From a checkpoint of a small mixture-of-experts model trained on Wikipedia.
Size: 14 layers, width 128, vocabulary 8192, 29.5M parameters.
Experts: 304 SwiGLU neurons an expert, 1 pick a token, a sigmoid router.
Training: a variant of Adam for the experts, 639M tokens, 4876 steps.
Below are experts of layer 7 (counted from 0) of a mixture-of-experts language model. Rows are named router (the router's row for the expert), gate (a neuron's input weights, with its number), up (a neuron's input weights, with its number), down (a neuron's output weights, with its number) and show model dimensions 0-127. Each number is 128 + 24 x the weight over its row's rms, rounded and kept within 0 to 255. Numbers have three digits each.
Before each expert's rows: "raises" lists some tokens whose logits its average output raises strongly, later layers aside; "comes after" lists some tokens at least twice as common just before its tokens as in all text. This comes from a sample of Wikipedia text that the model never trained on. Tokens count by the router's weight.

# expert 4
raises: "1", "2", "-", "0", "3", " "
comes after: " |", ";", " /", " October", " December", " November"
router:079119167139163138124152164099154114169140123126149154099116129155158143135131150091149142143145106135132115161164130174114157134154152128090123155129168131165109078101163103148146085138131129112102115116144114175124108107137137104135109142137130117139135151131129148129102104144041147119151075121139150078140123119167154142153136140142123180094178126139141118128124117134148149114130
gate4:157128113140142116122151152112145075131111122223133147101107128120127153153141167114112102122131102135143120152142153159158136147138107159130109135068095113137134103129112079149129100108114122132154120128152132163120142152105139126122101122115141099113113156134149133125141146138139107137093103130132116126139134127137121145075159080129146126152165041135100084119147084103125127131177
up4:108074147167144108109100138117108135138080097129136099132132126141093116154097148128102125130170117123115138156122150102148096103113108161151073138090119129130128157152091100156138156125117150112154116107118136115103114167113132110124150126120149118126132149117141117123110135103163122089104097098101125189121146138126132127144126139105131132147204134151143140147118132157137213160180
down4:127127085147134098145182142187139101128166126118107127116105137108131106165157147162093130145128127160118141091142145108147156093111158143112147120135109133129112104103161123120126116165137120149134181138156158154106139141072141102087140122132131146088097119088091137144167130144148124154140125141090127130133134124137191116127058112092117135108143150093148147109132140164137157119163
gate5:109174150126140109118102137168161147109102107127124171066150157120160111124115132118168161140160091137167169117153164134160128094137117163135142134089120133138125114129089084162143149171123151108171111136092142111097127139156105077156133134130156101158143114111130102137123124143144140094098092137141108102095102119136144102177111106117128120077148104097123117116133158112153121121136
up5:095095151116107130111127109122110127128113137166101093163099102123117133165067108100131108104144162117151082154106100183091111121123123116165097113118122089147131148068123141136141138109126110093104125136109094111142115105099111121128137106118125131171124138119123151101127112107108150152152119144121146150177155100119082118131112203155144127165121156130147176121132167135127164121125
down5:118143103133114178147103145162070133157133102157142097172096119151125120139135121092086104116123101103116108161148153176087126130142135151143119135153114122174124146120119137110125087064129120111124116116148154143128159121151109147158110101115152110100139122118107156111086093130077109123145126128154111116176113103121123155170101149143118131153094095152095122110115153162115170097132
gate6:120115102121148136123112112140104108139102078141116149077117132125126131143141176142167105130150105131132153078105150123106144121142142126103112117112108149104169157186102117178114149134105136147158125110083105090136161129086135106097138095103145130172115170135154149141086137116083078152139125131122126129090117095107154110129123125133100118128102076139114136096138177142127148148163
up6:135176116149133124144119111131104104126106139132177193112187142131113151146166152124139096157150099127112091171124120111158170123157114139140142109137116170131133084059094143098107117105132100149130152144128117107083151137112123130126103165116160144153115117129125123122134174141112141168135153149135104097143158104146111147142113146153142121094097115153118132132122165089073114118118
down6:134088111135142145124114149108104086081152129121126148121109140135135119092107131109146174147087155119182129135163097182164106083183124149127092131133121163148095116163105098136166126117111084163163151087149114119108134136116131131134118135096121151114128107122152135151109170147162113139144117150138119134134124116134154170140139162190150092117107098102127150146145149108092136111138
gate7:173115157126122121123101153124164094153091101110122120113131094097090138148132154142122085133140102114107166116120140153119135103136180110160106109133098109098126122098110102203143124125113150129168128097138147152096144125130114128114109162122132132105127130134140134122122108139124124152122091108111130089120108116131114140092144163133151095149083065198112150112121197112111121126147
up7:137105092136131112124180127100167105122136130140164103132084138175086139181119096112119162129140130127146167164131082113122148113127110212157122115171135119136151097143097115110126103124124162171145121121140106127078155147135179122126145158120091118101157141107129099149105167126131139120099122143107109147169114140104137132112120103123131132143160116134139113147140130100114160149174
down7:170136102170114120116089117178150101112084131166113140164086148129085129151103112174147161165128129134122129091150115106148159092082103121160141122140125128122125154144108100141156139094137151138151171100158131129106161103115111124096102169126163155117132127133139138146136127110105103139121132132091170165119080147165115158131128080154099156129128144100127154088112138103148141127129
gate8:142114137129140132169157138097131111138109152118123075089130131172063102163070126138088130113170126101112114166084141120107154139141117124126140103107156107110119114165203127161142103137127141135115124155124083165130085121140149125132134095112144111127136153142146133115111102128092111128137105117122105140119112164181172178120095106147126127130146124135154131139089090129126138099123
up8:145112134110159122166173125098126146129106118086103107107137121164080129178162111129097104094132134106120112128081117131102161159137145131068144105117103114104140168156158129137152142149133149128083122134094125132130133127162174133146116094108080149132120154130136115139144085102103122116120127123113129103147120125197176160122106112095079116138123131147130171156113109135123091112136
down8:125132126097118090122116130143146135146103156159110107149115172145140159109157120136107152097074173170119125142104133139149138136124176155115154140122102129155124144122161159131149151100118106143141127118130142122113156071170137195089111114088087161134104101082113121167156144118151157168116147140095160097133141140131116110126100156095134137130126162080141104148163140133105149128136
gate9:126145125159060137148141181101148168136124158140118140126139128166108118098113101099168147126147124116163102127095178131128134133133130134146125116105137128129109125089153137165128103109130111136134119124134124149164056134135154102145111108077112084131133162147146145122125145115133168134116133140137090185152131107185086132136157172186150160125158129119133144136132151137142162118141
up9:136103098149118146152119130165109127105124140113123103128134142123128153145165105116084139063112122112076121112104117147092093119131064158094155094106109126122137080142123123125082147143121121131167133134115185086118148125170080133120134105116133132154079145181170139142130164124154143164107137136119106163144121161125115152132113123115158115124179110138132082146146127119120144142134
down9:135096104134121154139134180082154129089125091131131087126089117119133109124118087104150080130099167108081140131103133101116133086108128133132115117128122103123106151104074114158127132092097144147065129126149142128151130078145156129084114129099161136134150117156169145139108119150115125140145134102096087171108097141122131134112128117120089137100111130090079103086124096141123131115133
gate10:110086167116124136121145086114124160128120133148121086152147153151098171123081142111154087131185141120121109225127116124161111151143089142108101100131118157097126142104126133133134099132113100127119113143112157114149123137121084109118101097116105104146103148115121175145108129138102104128121143079125138149138170100182128089141113122139107140148144074116139135117130128110127160137128
up10:145137136156137117130131126097111132156129160115098097143173164153065167124110091110095148128146146123121087142169160100176099143133087116090136139096172142115113109146166145144127113104137125134147132174127151101161137111134089105135091095113147144137122185139111148149074162118094105118127171126147124173094158124156127125120091109157128145130094135133141120105112135123151139136127
down10:119106151104139131145157145091128117132131141135090147139125078143103134127121146140117145127183119139145125133145123141116126162111080078113137158161146133131100135086132157098134114102127100131149133144140133100136082140081121099150099071136119106128091158176127176096141147166148092102141124155195129145122141094117128110116210144125127114125113104165129113123151147116119146139129
gate11:152133148138111189116129092142143181143151160134157162135087147149126088130086113133161097149115135127176077116150106139118120137132097083122087131144137133145124115105168083114139144151120149127097113104087115135168096154110131097114108147118104117164139123133115119127173110128165145140151120095143133115130121118100128086181183175136119112118145116100111149116119126133138126083140
up11:104136084106153135121092096162106134179084109115123096127128146109108129121163141138070107111139113125122149121111145097129133109130151149122106126114108129115125121105133094120137164146107125140168115117136146108078188142130140166109114123142098090103128141118156093139112147105119132118089094074126152155132125167137092156113132096086106110156096075090107184148132113124161119129120
down11:116102107120112144139131118156106143134155088112107126128153147165139132104099111171130136133138092114109090143142127179075114132142135150152129113129152129103093143143133100117178107145101157162197157137089114113135143156119119146087164115128108124109147158121098105124134133158137139147090122113122140119114088133150122110107106083110097159136163119072154149110081167158141156101101
gate12:085144120100159119097139151116153142194119114165188180108127111132163168131159149150152127139140116101131122182146145131111136128145136146110128073131119132151127121098119105142120116123128192105115124112122095147090162117131139134121152122155138130116122141145128122161127163120101132148101075123135159121126185114141147121160144149098124133132119070088137117157147118115111123182159
up12:138140132103153104107126159143180122175103151148170184111103104150130176130146126182147118145121107122124113161171127138093143097123148138157113078108109116129128121097118087130131124143134185093121119146114088168128139121143109136112112117123146131136136153134128121156101169122102121130091101127139179080140154136126126118156146145090181134121114074123115127147148124099110111114164
down12:137151112102110127132113096116092124141080133129106143115104167125151086117157118149101121140135114153125126095114116130163140163068149153083169168169104106137134129122143152118101119097156080139116164182114165138110180071131126104169108127136132156124085123144171158129158120112156108124163106158157156145109146109145122164134127145150131111121127137135122142154163138119126135127090
gate13:149118137162111149101097148123093154173123113146145146063164076149110099174169149140129065149124130088115161116136116152136133108133106142089113139154169167151139090113116129111141114141120145135141103120097147120161169113119082122103152108112142152119139139108151141099154182155127133132148111099151126115104080140132112154152134134102157103146163108137100125114115087136120138129134
up13:153134124121112146145121129117150096113132114110077091109142111201103097121127137119094116106122154113142114120121130157160116106135082129133150094108120103116085161120150126150108133154111105163129097127139067131112099141153110121123126102132112112131134161114129112093102105109135149144087108144157116168150107169109091196091147167129135095130143121101108127104104135192157104118114
down13:104143146157119131163108086143077104136118104105117132137111097121142146139154136109099108152152133097146183131121101096124110119070079147116130137157137134129135126175121152128122145106117110158132126172172119087130114147133103149131166085092117183167145121186124132129139128093133110094088111105150161129087117101155155131145123132114118171157094155142120115109127133130147166144142
gate14:135150139154120131151149149119136159140137154148149149091163108145113158175138113150111096139125121115143068138091107147129129069137109113134157127141141114145171096093149130134112115105125101105170112107086151169117105158109115121115125151089096150142100138108147116117129192123155134138164166164148088128148116136137085135082139092130135144125163097110145117112108105102088105150144
up14:179105138177149136154133131134144153125105136102181134100117131149131137144108182097099146145145128134061126104109078141128139115133149169140108178147125120110143089106144127126157099137156179124140144142157119081114133130153121158141111133123148166142108162151178161103119112132129139129167116138133127119121146122140169154131104096111097136076134084137125177159114127141131126151107
down14:143123122116133112135109148123132126140152159135178095125117154152112137123138142132102100134141161166125094134087108149146146164125168111140108137169073099127093119145148165138129147174183156134106171143140112126134154159114147116133123128131108109128129159152132144120080093057176133088145141156126127107119153114151136107118090118109126151129121173125177172165138113088141119126113
gate15:116145147144149136085141099142113145149108107109162160102159177179148107128156152115142095125152154107107174139135124140129154077145118163104156138142064148102139161125125114135145171149126093110097119127067160110111140146080145108148143115114140125188130137137130138142134126134104141116152113090153130105122109098136135125156150090134116122083109113109125135096116121110067110119132
up15:152134131123098102140166160072141101124164194101093116130134072138103109147097075124084116128115119147128108156095094127095132122092168150150136151126146074154122105113158152096127098129140142149120128124143133157150113104158188126127128135135168130098134135101120130103130136135137121141089152131114113145146087129147094114111099159105151145134136094149189133129130141147140140123115
down15:134110144138146150091135119157139148171116149117153124112116158144092138158164133130095095112103162158117102153136140140157119134137164141106129173121146125132112158107132075105116154122131144120117178138083092166107130121136161126109118145126110093157137106137139116116139110086112176148185118154161141104118119132123096147083061146159133121120123169107130169090105146105124102093121
gate16:097121109119127121130107155122086078148141113105128141071162125100152111169128137115141137109117128120077128111120091130121116128148106123141136157127087181134155099146125140097113149133105128201109119086123156115131152127132133134124171153122121111154128192126122162142136160099131137150141155109140149165098164121133178198139117166134107137132157119128147132143107122131115181146129
up16:120107118132123105070112146103090156118083122141107140099176160079108083106107113161163187141093112132116076094154156131131084137126115134134159128106082157119138146140128148109146118111134142137121137147152161151121148123139117134171140113182121126149150177157115149163170139112118137101121109145089137146115133137135114163131125154100090117107130169112116120143137098102126142148107
down16:097148126131155161162112111142067141102106119160143148118110088144182163131139118101080175108094092135095127145070157128131156117107106147154101150132153125120147183145129111121144134169182143109121139120117130138126174131162159132106137102138192115133177092148134116144117109126176156123147130142112115134130101146118133112113132135125117078129091123114118121141130150118152107118125
gate17:139138104167113124084166108110116103148136145120122121116143133185117114122123173111090130131093188129128148156122128148132149107156170133088145118116122130110130111113157134131105115142127117121102126117103169116134119117127183137150151119139148138159124153125135137109090104153113107096138126123110117099083105217130136169123114154107123129106079168158144110082116105132074123133093
up17:155163141117100104081094091111139092116146104169111128136125155138105135126135133123141093138115139142137153182122140123175173134120169123178140132134150112098143112133140127169087122114137123087134135131104127129070117135127123133140086129123111145130128105095119138093093125133126129120093143124121095097110138179172149129108104114153199150136068141105156122071135130128119148123137
down17:103113118108096092150126119078152119150144105131118109139122111105156126121149110136175112108112121118122126102135129168125136112149136141106142101130131113140118131144160150144152149119153058130146146133128166117132196114164089115099088166110066160090116148147157086113172150156140096114123165123125099151115144123114153104094080135144148111111164107124118092107122107126098151103103
gate18:139141182130146118091145129188135083084178132137107140108192140118148096146106170126104105137137105137125161127134149135128109118148180171160086148137108110153134117122127122154151113153120167148146128092161145105137095120114121120136184102142159116116152123128146084126154131119109111112146108128161125107120130112089146113132127108110119085122115099183166159137137168119136131143123
up18:101143120118142155150135139135082153132113152057157154124111126127113145102122164100153151173115097140112117095190176119143134142142157091118128115123149166116131125108148106104152096114153133107097150162099083125144150154127129120104143110120136129127132148092130123126092093140124073182172162151143126157118142103140166131142117173109125128114126111111144123109169111120134140078102
down18:126112146123155119134122099174137119129153094114102129114081141116124062142141108077091108138111134107147117105131087125142149060097146114110109137155134148177129109158106129129111153122142106073146173118135165091152125118155152104160128140145122152112121081137143092112155132135090105149124112146119130116144159160125129109109100109151135134086126101146087141072129105117166122129147
gate19:154098124137171127133132127150150149140148097130119118114180126133136112123134162129151134130164141135114185104169145110132086163141163161126119158104158145099117126164143134157134108171119133149108108121120108160147101116117101115128128087162141136155175155177146127141088134101130115063187130052132086152120101115136137102131144157122104142101117142132127105112110124127153143146134
up19:193101153158117141185129127142127155146147092140147129133162180114088133098125142157105146138140141113143128122117186118140082161127139136133138137095157123115089136132136166125136117126131095175125137146128073172158083131148104126136094105128098111101182125155112110133131117119130141090137135119107101159145119144156129071119158125122097128123120187130097154137128106148149120130112
down19:086137172100129127136105092130099108127147124120098175144134133082144151123127148137113121108112154148115149109134132096133083108147133135119122145113144142099137107155066167122120135126145125153148149145146130103125094150117149144175138129120147126160084128166137128117191100129140078075127101141156104113126135075088142119134175161135135135159113163146126139091169134145124137104077
gate20:150129145124106165168114092136132135131167103108166121132126184149163158139130071088150142103121134118140116137140119149096139090148119102111131129139175121140112158100131122131106167138125118119092121132076102153149094136087130097129134166138146129120129079121116156139127108127114222149138102137138150121149105149126083118159176145138079124133140139120110165131101122149124140141128
up20:081139114145159098146092120100103125119124080110162165119139154158168122125127151112137163155113124185140151117180164117100126077122114151117147134136113142119109114134132144136140146133148152097096143141133110135075150125099140100121146160135199160137131126130091117154138123103093168096129118141129145085136070103131177115174121124118111135110096153146130142143124149144140100125127
down20:099161167079144136110106070099123152127117145126096163152132142100113109125105168133136072154107143150093135087119118118149159121120138112152103128116108149123132093120116133107111145112105125092128150166099130114172102181112122107117093121153142131158144165160128129080124090168126148143144146114150108135151092105120126139178166161140172114115108135120102140148118114109116112175142